Below are experts of layer 8 (counted from 0) of a mixture-of-experts language model. Rows are named gate (a neuron's input weights, with its number), up (a neuron's input weights, with its number), down (a neuron's output weights, with its number) and show model dimensions 0-223. Each number is 50 + 10 x the weight over its row's rms, rounded and kept within 0 to 99.
Before each expert's rows: "gets" lists some tokens that make up at least twice as much of what it gets as of all text. This comes from a sample of Wikipedia text that the model never trained on. Tokens count by the router's weight.

# expert 61
gets: "-", " B", " C", " N", " L", " M"
gate0:56 51 50 55 52 55 40 45 67 55 56 48 43 67 62 47 46 38 55 49 56 53 53 15 54 49 70 42 40 38 56 55 69 67 51 58 63 40 67 62 62 45 60 48 33 41 57 60 72 68 60 38 56 53 44 34 62 53 32 58 62 43 46 43 40 42 39 34 49 51 60 59 45 57 43 48 65 32 65 62 45 51 73 45 45 46 56 59 52 55 46 54 34 53 60 58 47 64 74 61 54 58 50 55 48 50 39 53 56 57 65 37 63 55 55 61 60 42 42 42 47 46 58 55 53 48 57 57 46 43 46 55 54 47 58 45 55 48 52 69 40 46 64 48 51 58 43 68 58 47 39 28 57 51 42 42 46 37 50 46 65 41 21 48 40 52 40 49 60 27 55 44 41 48 48 57 35 44 56 44 65 51 54 46 52 53 45 52 60 53 53 34 58 40 44 54 54 67 65 49 51 46 57 58 67 71 27 59 70 57 59 46 48 45 62 60 43 58 42 40 45 55 34 40
up0:54 53 58 57 60 67 51 53 60 56 37 44 50 54 41 40 53 59 58 40 60 50 55 41 58 36 50 70 38 49 64 38 63 59 35 49 61 60 57 45 55 63 43 43 57 37 68 57 57 45 59 36 45 43 50 53 53 71 45 50 44 63 38 52 37 49 45 42 59 36 31 62 37 44 43 43 35 45 49 48 47 57 58 46 44 52 35 56 56 51 36 48 25 66 55 62 76 50 47 37 55 45 58 56 71 40 57 55 53 66 61 59 53 39 68 71 59 22 43 33 47 52 63 51 48 59 56 62 51 44 62 59 47 43 20 54 63 56 42 48 39 34 54 50 62 45 53 61 69 33 40 20 51 54 58 48 57 48 47 44 50 37 58 58 46 47 53 69 65 46 47 48 44 44 57 35 66 55 43 42 53 59 36 41 56 57 47 58 52 42 43 55 45 45 45 56 59 52 55 43 34 53 51 52 46 43 57 55 51 69 53 60 49 54 44 69 52 50 38 38 41 53 40 70
down0:53 62 57 48 53 44 66 37 37 30 63 55 43 60 56 60 50 55 59 71 40 56 52 51 56 49 57 43 63 57 63 48 45 59 60 39 46 29 44 53 54 48 43 52 40 42 68 40 50 48 31 59 52 69 53 37 44 56 46 51 53 64 49 51 65 44 39 71 49 48 33 41 67 67 62 50 51 46 52 49 42 49 55 40 65 44 51 48 52 37 59 53 64 42 40 49 56 31 50 50 44 53 54 54 65 56 58 47 43 46 46 43 51 47 51 51 54 39 39 49 52 61 52 42 61 52 51 53 57 45 42 60 51 57 49 38 52 51 64 38 47 55 52 49 48 57 66 35 36 45 48 53 43 40 55 61 63 59 54 46 53 52 47 68 52 60 55 54 42 67 52 61 43 49 56 41 60 55 52 39 54 31 34 57 41 49 49 42 53 45 45 55 46 49 49 00 43 59 50 39 49 37 65 37 67 56 46 39 42 58 41 61 54 43 49 43 35 58 74 69 46 57 31 58
gate1:54 44 47 57 53 66 48 59 52 40 43 56 56 45 33 65 33 47 52 62 51 62 33 41 45 27 59 40 63 54 58 52 56 45 49 46 75 57 40 59 61 54 40 53 56 59 49 61 58 29 65 65 57 48 68 46 54 42 49 47 36 57 50 47 40 57 51 55 62 62 41 40 50 36 68 48 47 38 53 54 44 65 72 51 41 57 55 56 51 54 56 44 48 36 52 42 51 40 55 54 71 50 52 53 39 50 67 53 34 41 63 42 53 63 59 40 43 58 52 73 43 69 46 46 51 41 57 46 61 43 71 39 43 56 39 53 49 64 31 37 58 32 51 44 44 63 42 29 36 44 33 50 45 38 42 54 61 60 65 50 51 62 67 52 53 39 45 60 52 38 56 47 19 55 46 52 57 55 47 51 39 58 49 50 53 32 51 48 73 48 36 64 52 53 50 44 44 44 51 48 68 46 54 47 49 59 65 39 60 29 59 36 49 57 62 63 64 56 61 46 46 66 49 61
up1:51 35 53 39 45 57 42 55 67 44 51 45 52 58 40 52 50 55 51 57 52 61 50 56 25 45 52 32 50 51 52 49 49 56 50 50 60 41 55 58 56 49 49 51 42 52 44 50 41 39 58 61 52 45 60 46 25 33 53 60 36 73 50 47 53 44 58 55 56 56 31 48 50 38 70 55 54 46 55 50 44 73 51 54 46 64 33 57 48 54 64 38 37 44 40 66 37 42 45 54 65 43 50 36 25 58 48 60 35 64 56 40 53 59 47 42 42 69 36 66 40 79 44 46 48 62 43 40 34 55 52 45 45 56 51 55 40 51 24 50 57 27 47 53 38 65 43 40 46 51 36 36 43 35 41 61 37 63 50 37 47 60 40 54 56 29 46 63 58 34 55 47 47 62 33 54 51 56 55 47 56 62 51 34 64 45 44 45 51 62 47 60 39 55 61 56 39 30 63 52 62 49 69 48 53 36 45 43 61 33 52 45 56 56 56 44 52 62 63 43 46 71 32 43
down1:48 44 52 48 45 51 53 85 53 55 67 51 42 37 36 62 50 60 31 48 44 46 52 40 43 51 54 52 34 51 61 49 51 54 60 48 36 56 38 38 87 55 48 62 44 39 52 43 41 38 57 73 50 49 45 55 44 60 48 27 43 40 47 55 58 54 48 49 49 68 54 48 43 49 65 40 39 43 71 40 46 59 49 45 48 54 58 58 71 45 45 46 52 60 48 37 50 55 45 40 34 35 53 36 57 65 56 39 50 64 60 69 53 54 46 46 33 31 66 68 42 42 56 55 25 40 55 49 48 51 78 42 40 55 54 29 60 53 56 57 35 50 46 38 57 43 52 44 39 49 29 53 52 48 50 40 50 32 61 61 50 48 44 59 45 56 50 38 54 44 65 51 60 47 73 54 46 35 61 53 41 37 46 45 49 58 45 51 61 53 51 46 54 55 51 22 72 46 44 60 41 55 55 58 50 51 44 46 60 40 46 46 65 50 36 60 62 46 53 51 48 61 35 50
gate2:67 51 53 48 48 38 60 50 43 26 72 46 55 54 56 29 26 63 46 54 53 32 53 57 44 56 44 51 53 74 52 52 46 40 64 43 56 75 59 42 43 58 52 50 52 51 43 49 57 40 56 59 53 55 56 56 57 46 50 55 39 46 48 64 64 59 52 35 52 46 51 49 45 45 45 42 47 41 48 53 27 28 51 53 45 66 42 34 54 27 65 50 56 59 42 56 55 54 63 48 52 67 52 50 49 49 53 39 44 37 49 54 60 49 48 61 42 66 49 46 52 59 39 49 51 56 70 53 68 49 51 46 68 49 45 30 57 59 65 41 62 50 57 51 69 47 33 35 42 60 52 34 41 66 58 50 53 44 56 63 52 46 42 47 40 54 13 67 52 63 50 34 48 54 46 49 55 62 41 58 47 45 59 44 42 62 78 47 42 55 55 57 48 64 48 37 64 53 44 38 48 42 43 58 28 63 43 42 50 59 42 53 62 24 56 51 46 41 48 53 54 46 42 53
up2:65 43 48 41 49 45 54 49 55 49 61 53 51 39 38 53 40 56 52 60 57 53 50 37 55 48 53 52 54 26 52 44 65 31 63 40 53 66 47 50 45 66 55 55 54 55 65 47 49 43 31 54 48 51 70 44 50 43 41 38 46 23 52 50 46 60 47 40 69 55 29 54 55 40 45 62 40 36 48 59 54 47 50 56 41 58 57 35 56 23 53 59 61 43 28 79 41 52 61 53 47 60 54 54 42 58 44 54 49 35 46 45 34 33 47 68 58 52 60 47 60 49 17 55 45 54 47 46 37 22 49 36 74 45 39 45 45 67 47 63 48 58 46 62 57 57 45 43 57 52 53 37 50 61 60 53 32 46 68 69 50 33 51 49 46 57 41 57 43 44 29 36 58 54 50 48 58 49 55 47 37 58 53 43 67 55 54 57 40 59 59 55 51 59 43 41 38 53 46 49 60 52 54 62 47 67 42 55 44 49 37 54 59 42 59 44 64 43 35 47 67 53 56 45
down2:37 43 62 62 33 48 55 59 60 57 59 46 49 62 59 51 49 56 50 37 31 50 50 51 60 58 41 56 58 42 61 63 55 44 50 41 44 51 62 44 38 52 53 72 73 65 33 53 19 68 58 47 48 51 48 55 36 46 43 55 51 60 53 48 52 53 44 57 39 53 47 48 34 67 61 55 45 54 58 61 54 57 39 53 72 55 50 61 46 58 43 53 50 54 59 50 43 56 45 35 65 69 65 33 34 42 42 51 50 57 33 59 59 39 53 43 43 41 39 70 32 39 51 49 44 46 36 55 65 67 51 62 53 41 60 44 62 50 59 49 41 29 50 31 42 56 48 35 52 50 30 38 45 53 44 49 55 49 56 42 41 42 45 77 43 41 47 57 66 61 47 43 40 55 66 57 52 56 37 52 48 65 41 67 50 44 55 56 41 38 50 42 53 45 46 31 63 53 63 60 39 46 40 82 38 48 44 57 56 42 44 65 45 62 49 67 51 55 47 59 42 52 43 46

# expert 46
gets: " H", "c", " C", " K", " V", " c"
gate0:43 62 61 48 57 46 46 50 66 43 46 54 52 50 51 53 64 46 39 69 53 51 45 44 50 69 55 47 44 74 64 51 60 48 67 38 41 60 46 44 63 42 47 49 45 47 62 55 54 58 51 50 61 71 43 39 54 57 51 43 49 60 54 70 52 50 52 46 62 42 42 66 49 48 52 52 42 41 77 50 38 46 58 43 45 49 44 50 36 37 47 47 57 44 48 56 49 45 55 41 57 60 54 56 51 58 37 57 32 51 57 60 71 55 75 64 62 34 46 44 55 50 68 45 52 66 41 53 33 48 36 48 61 69 55 29 56 41 45 50 52 55 51 72 53 42 61 52 64 35 49 53 62 48 44 59 67 47 43 54 39 52 52 45 56 41 50 48 49 62 78 45 51 39 55 62 53 45 62 48 54 59 59 54 51 76 68 42 51 59 59 27 44 67 56 76 49 29 45 41 42 22 48 59 42 52 42 47 57 52 56 64 51 39 39 57 33 35 58 59 56 48 47 60
up0:52 43 58 48 58 57 53 63 48 50 45 46 58 54 45 54 66 44 44 59 58 76 40 48 45 51 44 46 40 40 56 40 39 41 45 62 56 46 37 60 53 41 58 46 43 42 53 28 46 50 64 55 45 72 53 49 44 46 43 48 50 68 38 60 42 40 33 52 49 53 46 64 46 56 52 55 47 36 54 45 49 49 60 44 38 55 34 62 30 43 39 54 48 27 43 64 47 56 58 20 55 47 60 45 66 57 42 50 47 55 60 41 49 56 69 34 50 48 51 21 56 49 48 43 52 70 53 31 26 55 53 28 64 54 52 58 59 32 48 59 62 67 37 56 66 52 47 53 49 34 57 54 62 53 41 44 61 47 34 58 41 65 65 75 53 37 54 40 48 52 41 58 48 48 48 60 51 59 38 37 40 39 60 50 47 68 56 43 59 57 58 48 50 42 41 59 57 36 34 38 38 34 41 52 55 50 48 35 50 32 52 53 39 59 54 60 34 56 64 64 60 50 49 65
down0:25 50 32 65 48 64 61 49 55 75 43 53 57 41 45 45 49 48 59 50 26 33 58 65 54 39 47 48 60 67 55 43 47 49 52 35 54 46 46 54 55 42 45 52 55 48 59 52 59 41 37 70 33 52 58 64 30 68 44 52 66 61 63 21 45 49 48 49 52 69 49 57 48 57 62 34 34 43 58 35 33 51 41 45 45 38 60 45 50 55 49 58 40 65 57 52 50 54 57 57 51 48 48 59 48 42 45 51 58 64 43 69 47 71 62 48 41 55 51 43 57 63 36 37 51 66 38 52 66 43 47 44 56 36 67 64 50 38 47 39 44 51 55 53 58 61 36 63 51 34 53 41 49 50 52 42 42 39 63 55 42 56 50 60 56 48 50 33 65 35 41 47 54 46 61 70 48 50 44 50 43 45 49 45 40 41 62 61 61 51 71 58 61 44 60 16 51 51 38 54 56 64 47 52 49 50 74 41 49 43 45 59 45 38 52 44 55 60 55 43 37 57 44 48
gate1:60 39 57 31 60 46 40 50 47 52 46 54 46 38 49 29 41 44 63 65 42 40 57 52 50 59 39 57 42 46 32 49 44 56 52 37 51 57 36 49 48 74 60 42 51 46 44 54 47 41 55 56 67 50 40 35 50 59 42 37 62 36 29 36 49 37 52 71 62 43 47 49 49 56 44 40 48 51 59 42 42 63 46 56 72 62 52 59 53 58 52 59 61 49 50 43 40 45 54 47 45 44 55 35 36 50 54 48 73 70 48 52 42 41 38 59 40 44 61 48 47 37 48 65 43 55 50 44 38 45 53 53 46 37 44 42 47 56 71 71 60 59 37 63 42 59 46 42 43 67 65 58 47 60 62 45 46 55 54 64 30 69 56 66 58 39 45 56 40 34 48 61 47 60 49 44 42 44 39 43 57 62 48 49 37 55 48 72 63 65 41 20 65 54 48 44 35 61 58 55 64 42 55 49 69 48 43 39 66 51 66 43 48 50 47 54 37 53 31 47 57 54 26 52
up1:47 39 62 31 48 48 43 53 58 43 54 53 37 45 50 44 38 40 47 55 53 33 41 46 52 76 47 52 34 46 49 38 45 51 53 48 38 36 55 39 60 63 56 48 67 42 52 44 47 63 37 61 62 52 54 47 61 79 51 44 58 27 49 54 26 56 60 42 57 49 46 66 51 62 43 41 41 58 47 37 38 55 43 53 56 49 48 61 57 58 57 41 50 53 59 52 69 38 50 59 41 64 62 47 53 41 53 54 41 63 45 48 67 44 61 60 38 44 31 50 49 43 51 49 43 57 48 48 51 46 49 53 43 55 35 28 64 46 63 70 64 47 52 55 36 53 41 47 47 47 65 59 54 46 64 58 55 53 35 62 26 47 48 47 51 31 43 66 39 50 63 61 63 61 50 43 49 39 51 56 67 50 50 27 40 65 70 65 50 80 50 21 62 56 52 48 44 42 49 53 52 55 46 55 60 37 59 54 56 58 39 58 62 61 43 66 41 46 51 37 52 38 37 63
down1:56 44 49 39 62 68 51 50 30 44 51 60 57 56 53 42 46 47 35 49 60 65 52 35 47 47 59 66 59 28 57 40 52 34 49 53 37 47 56 56 59 53 54 46 53 53 50 54 59 37 52 35 65 60 69 49 51 59 51 31 63 58 62 56 65 49 65 66 44 50 46 49 43 54 49 44 48 43 59 53 57 54 67 42 43 58 49 56 50 57 61 42 34 44 41 38 35 63 53 67 56 53 62 28 57 60 43 56 62 52 60 64 46 58 52 37 53 52 60 51 59 48 63 63 33 46 73 44 53 47 77 50 52 62 50 51 46 41 46 50 42 34 40 49 52 39 47 43 49 67 42 49 54 53 44 62 41 43 59 56 63 52 54 46 58 45 58 54 37 52 38 59 39 47 52 43 47 37 47 38 33 68 57 55 55 39 51 62 46 47 41 30 47 59 23 38 41 49 43 62 63 19 71 42 48 35 60 49 55 59 52 59 59 63 48 70 20 48 49 38 39 60 53 50
gate2:60 47 52 52 58 54 67 32 39 55 44 48 44 48 37 74 39 45 57 58 67 53 51 57 52 48 56 47 29 60 65 39 42 49 49 70 67 39 53 46 39 44 48 59 37 65 51 61 57 48 53 59 74 45 74 51 57 49 54 50 47 59 42 47 44 49 63 49 55 31 45 61 51 50 63 54 56 55 49 45 59 55 40 51 53 43 26 54 43 60 64 57 51 60 57 41 46 41 58 48 47 52 41 50 42 38 55 52 48 51 70 34 49 62 58 40 58 64 31 65 70 67 49 53 37 56 48 69 57 38 53 38 26 52 50 41 62 31 42 66 51 45 34 56 37 70 59 48 45 68 62 62 55 35 61 44 50 60 59 44 54 43 51 53 49 53 65 47 43 61 33 29 51 57 62 47 46 48 41 58 62 38 51 38 63 42 55 55 36 74 39 46 50 52 43 56 48 53 46 46 45 63 58 51 52 49 40 47 43 46 54 57 63 52 51 39 29 55 65 44 68 49 31 62
up2:50 45 53 55 40 62 59 38 58 59 39 52 55 38 39 64 79 51 62 58 43 62 54 54 62 35 47 48 39 52 63 42 44 53 56 32 66 41 54 50 52 49 46 48 48 54 48 74 56 44 61 58 59 57 58 58 54 44 51 47 74 49 32 37 45 66 50 45 58 38 34 58 42 44 49 27 38 51 48 60 43 49 45 49 50 41 39 42 55 57 50 42 47 51 54 45 46 48 60 54 53 51 54 63 50 41 58 41 64 65 57 38 59 65 48 50 50 44 34 53 44 68 52 61 40 58 45 59 49 50 62 44 43 53 44 56 56 40 44 68 51 43 41 50 53 36 48 55 42 51 56 39 57 36 60 46 64 44 49 50 45 44 51 56 56 48 73 66 29 51 40 33 29 52 58 55 49 57 32 49 67 35 43 29 59 43 61 55 46 57 40 54 65 37 35 64 44 64 37 32 41 70 37 68 42 36 63 52 56 48 35 74 66 55 76 53 46 51 33 46 56 56 57 61
down2:58 41 39 47 42 39 53 36 49 45 57 53 46 46 32 53 31 52 41 54 35 63 58 32 42 42 43 37 59 43 51 45 54 74 68 49 64 51 18 55 53 60 57 39 62 61 52 45 58 53 43 38 42 54 35 56 63 59 41 31 31 53 26 57 51 52 60 44 55 51 62 51 50 42 68 60 52 45 62 70 51 50 39 59 37 53 70 47 47 51 41 38 53 65 43 56 63 38 44 48 47 35 50 55 49 43 32 50 71 33 46 43 63 70 53 52 58 50 63 49 47 40 49 42 46 54 50 38 65 58 61 53 60 67 54 44 67 57 44 46 55 59 49 66 45 43 54 59 50 43 28 48 55 63 60 39 59 48 66 57 48 52 37 50 60 55 68 51 56 48 42 38 49 41 62 32 47 36 49 28 61 32 59 38 57 51 54 53 40 46 31 54 47 46 49 63 42 47 42 42 62 59 58 42 53 52 59 61 53 44 56 45 29 68 48 54 49 67 51 39 42 56 47 41

# expert 5
gets: " B", "–", " M", " T", " L", " G"
gate0:53 30 56 42 48 50 41 50 60 57 68 33 61 47 67 48 48 51 62 55 43 45 40 49 50 51 51 61 55 52 41 45 58 35 56 65 38 46 62 52 43 56 46 65 42 45 32 56 49 58 56 55 47 42 65 41 66 56 63 42 46 49 68 61 67 62 49 50 73 40 59 41 41 56 45 56 39 40 46 60 48 33 67 59 71 57 41 42 38 48 47 59 44 37 59 50 38 43 35 76 56 54 59 60 39 45 45 44 53 67 56 67 46 59 49 47 47 55 45 57 55 46 73 40 66 45 60 47 74 39 41 53 63 55 38 49 61 52 50 41 44 45 59 59 61 54 54 52 34 38 49 37 46 50 43 56 53 48 83 49 59 53 53 44 47 71 52 28 44 56 53 44 42 49 60 36 43 55 47 38 38 49 61 47 44 47 63 50 66 50 59 53 46 63 51 60 54 48 30 46 63 30 64 55 51 50 61 43 27 58 59 39 53 52 49 29 52 36 49 46 66 44 56 32
up0:47 34 58 44 64 42 51 46 42 51 46 54 47 45 34 65 71 61 50 55 52 56 60 48 48 72 47 40 50 47 64 43 34 53 48 66 38 57 58 49 45 41 54 62 77 54 45 46 59 42 40 54 38 53 52 63 60 52 33 54 55 51 36 56 35 51 52 43 52 55 41 27 64 48 46 43 56 53 48 55 44 54 37 41 44 52 57 54 43 42 66 48 72 51 55 54 54 56 49 44 41 52 70 30 55 41 43 44 33 46 37 54 57 50 39 43 46 39 55 51 33 57 52 63 48 54 41 41 43 59 42 76 46 35 56 62 45 59 55 47 49 55 53 69 51 33 48 64 58 52 41 67 45 46 37 31 50 56 52 52 50 48 51 65 58 29 45 43 35 47 50 70 45 42 56 71 56 35 40 54 77 48 42 43 52 43 52 46 41 50 34 23 30 25 37 55 58 30 61 52 48 45 50 60 45 50 60 52 45 48 43 67 47 66 36 43 46 70 51 51 50 54 66 48
down0:58 39 59 51 60 43 47 43 72 40 59 44 64 43 56 56 56 55 54 64 50 58 46 52 62 51 55 53 68 54 50 53 52 53 63 57 31 44 68 44 37 58 54 49 44 66 61 44 61 33 36 44 49 40 57 60 37 48 61 46 49 38 46 37 57 49 31 35 37 52 50 49 61 39 43 43 37 57 59 51 48 43 54 69 47 58 51 50 57 47 53 45 63 41 49 44 33 56 56 38 56 52 55 30 54 39 55 37 55 66 43 61 63 56 45 52 59 31 45 72 69 56 64 47 69 52 45 58 41 50 48 42 64 51 44 56 49 48 41 53 50 41 50 38 55 47 40 45 58 42 57 66 31 43 38 60 63 53 44 53 34 55 59 69 66 49 37 48 67 53 28 46 42 58 52 35 61 33 64 54 57 60 44 56 43 60 39 51 44 47 55 59 49 66 44 60 51 40 44 52 48 37 50 36 69 62 31 39 46 51 29 37 57 54 74 52 60 41 46 73 69 74 47 43
gate1:64 52 59 50 47 43 40 53 58 51 45 64 57 63 35 45 51 33 68 54 60 63 53 44 37 50 36 35 42 59 24 49 59 41 59 62 59 55 11 44 45 58 49 59 66 53 59 59 52 69 33 67 47 50 65 48 56 43 45 42 62 43 36 49 34 37 54 39 56 62 55 53 60 51 37 62 32 50 57 41 69 43 46 42 57 48 59 45 52 35 43 43 49 45 52 54 42 61 59 60 57 40 45 64 36 58 31 30 63 57 45 55 40 53 59 45 64 71 48 68 53 44 52 57 54 46 59 39 61 34 58 53 53 57 49 49 39 40 61 58 41 57 58 52 68 49 41 48 40 45 52 55 58 44 55 51 45 63 71 46 69 28 58 51 61 52 59 54 41 44 43 58 54 41 56 65 47 58 37 46 44 47 51 44 52 52 48 57 53 42 55 38 56 51 53 38 48 47 39 58 56 47 54 48 52 76 57 35 50 39 49 48 34 59 35 60 35 68 51 40 50 56 56 29
up1:57 48 52 35 44 57 60 56 51 54 28 52 45 55 37 44 51 47 52 43 63 32 48 51 39 48 35 37 45 54 50 67 68 43 49 56 52 29 57 40 67 56 41 46 45 20 45 57 51 32 56 57 50 63 82 59 69 54 70 44 46 44 56 38 42 44 61 47 74 40 64 39 50 57 54 49 47 50 56 34 45 34 51 57 60 46 56 52 57 65 52 36 55 45 44 51 53 36 69 72 41 61 57 60 38 41 55 59 59 40 55 51 52 37 63 55 34 43 59 59 59 52 52 39 52 45 49 45 58 45 62 31 49 57 34 56 50 50 50 24 56 41 50 46 45 55 67 49 64 46 28 47 40 43 44 55 49 44 61 51 47 41 41 49 40 65 50 39 27 46 56 32 39 53 60 46 47 37 42 53 44 47 34 60 55 61 42 45 43 51 53 45 32 55 48 39 48 47 45 58 35 31 26 47 41 51 51 47 53 44 54 42 39 65 45 36 39 56 57 47 54 37 49 57
down1:42 41 62 27 43 49 61 60 39 49 44 54 51 59 55 51 56 42 42 57 46 26 58 55 53 42 46 30 54 53 54 60 59 43 58 40 54 41 53 44 42 43 48 53 65 57 49 53 49 38 49 44 48 38 65 59 31 82 34 45 36 44 42 46 55 56 44 61 51 52 53 39 58 52 23 44 43 60 57 55 45 46 52 48 50 25 63 60 51 50 44 53 46 43 50 71 60 65 72 55 48 46 61 40 61 53 65 61 48 49 56 43 46 52 41 54 57 58 58 50 59 64 47 56 34 46 41 46 55 53 41 57 48 45 46 40 60 60 36 47 55 54 36 31 35 37 34 51 48 66 64 59 61 42 48 49 54 45 47 28 44 46 33 40 32 42 47 44 55 48 59 61 51 61 71 70 55 59 56 60 54 39 60 43 27 41 39 45 47 43 46 21 47 53 35 55 45 46 57 54 32 51 44 48 55 47 45 40 53 37 48 56 61 41 61 32 32 45 53 39 39 62 73 45
gate2:40 55 57 51 57 49 52 61 44 55 59 57 40 45 51 34 41 46 68 58 51 59 55 46 64 46 64 35 50 62 51 46 37 75 49 38 56 37 41 67 60 40 51 40 45 49 24 50 60 30 44 59 37 70 52 47 57 54 73 41 46 56 47 41 58 40 52 44 54 59 58 45 50 48 64 51 57 52 51 56 35 53 52 53 62 57 58 42 42 53 64 37 59 54 53 56 32 67 60 57 47 56 30 43 44 54 59 42 56 29 53 51 35 57 38 41 53 35 49 55 59 50 48 48 45 54 52 67 56 42 57 70 49 39 64 48 43 54 60 51 42 58 28 28 35 54 43 52 48 61 48 47 40 51 58 44 69 47 61 59 43 61 51 65 34 42 48 27 52 28 45 56 41 60 44 49 46 60 64 61 54 44 50 56 32 41 54 49 37 47 46 41 55 43 34 32 61 53 53 51 51 56 48 64 53 57 39 28 37 47 54 57 45 65 77 39 44 39 55 27 47 49 35 60
up2:57 53 61 39 53 53 43 58 55 57 47 49 41 51 43 46 30 37 45 54 59 44 42 39 53 42 58 40 66 50 50 59 41 35 61 48 53 69 39 55 63 53 64 53 56 56 52 61 63 52 53 60 44 40 57 59 53 62 55 45 54 45 39 38 55 52 38 48 34 59 69 39 57 57 64 70 27 44 54 68 62 41 55 48 50 51 60 41 54 50 47 51 60 61 44 55 54 52 35 59 24 57 47 71 50 58 60 43 67 40 43 40 49 35 43 64 53 46 38 60 40 35 29 62 56 44 61 45 59 49 53 51 46 59 47 61 72 71 60 35 36 69 50 53 50 44 45 52 47 54 41 36 52 61 55 53 69 60 62 46 43 56 78 60 43 47 35 64 64 41 36 50 50 53 60 30 53 46 61 47 48 45 66 50 40 33 44 50 48 49 38 42 46 50 46 35 54 52 42 58 71 44 45 60 46 66 57 40 52 45 53 40 70 64 58 40 35 38 45 57 41 60 63 69
down2:51 39 49 68 59 48 39 24 38 31 43 32 49 46 48 58 46 42 45 60 46 45 47 39 63 43 44 55 59 65 46 49 42 51 38 47 57 56 41 40 38 49 46 59 47 64 57 50 51 32 45 62 44 38 42 49 55 46 43 39 51 60 47 59 46 69 49 67 54 51 64 44 34 38 54 55 41 32 30 55 49 52 63 58 61 39 56 69 51 61 56 37 52 63 32 51 52 47 61 52 50 28 70 58 50 62 58 54 69 30 53 43 60 55 43 42 52 51 37 52 83 43 63 42 76 40 41 50 40 67 81 54 55 54 60 41 37 40 41 53 45 51 53 49 57 46 37 41 46 63 58 56 59 51 72 50 50 46 52 36 64 39 40 52 46 46 58 46 52 63 44 56 60 42 43 57 44 38 62 57 41 50 63 48 47 57 56 68 38 43 55 57 56 54 46 69 46 47 41 48 46 38 49 65 32 49 50 50 51 55 49 42 60 29 66 41 58 45 52 60 49 62 42 47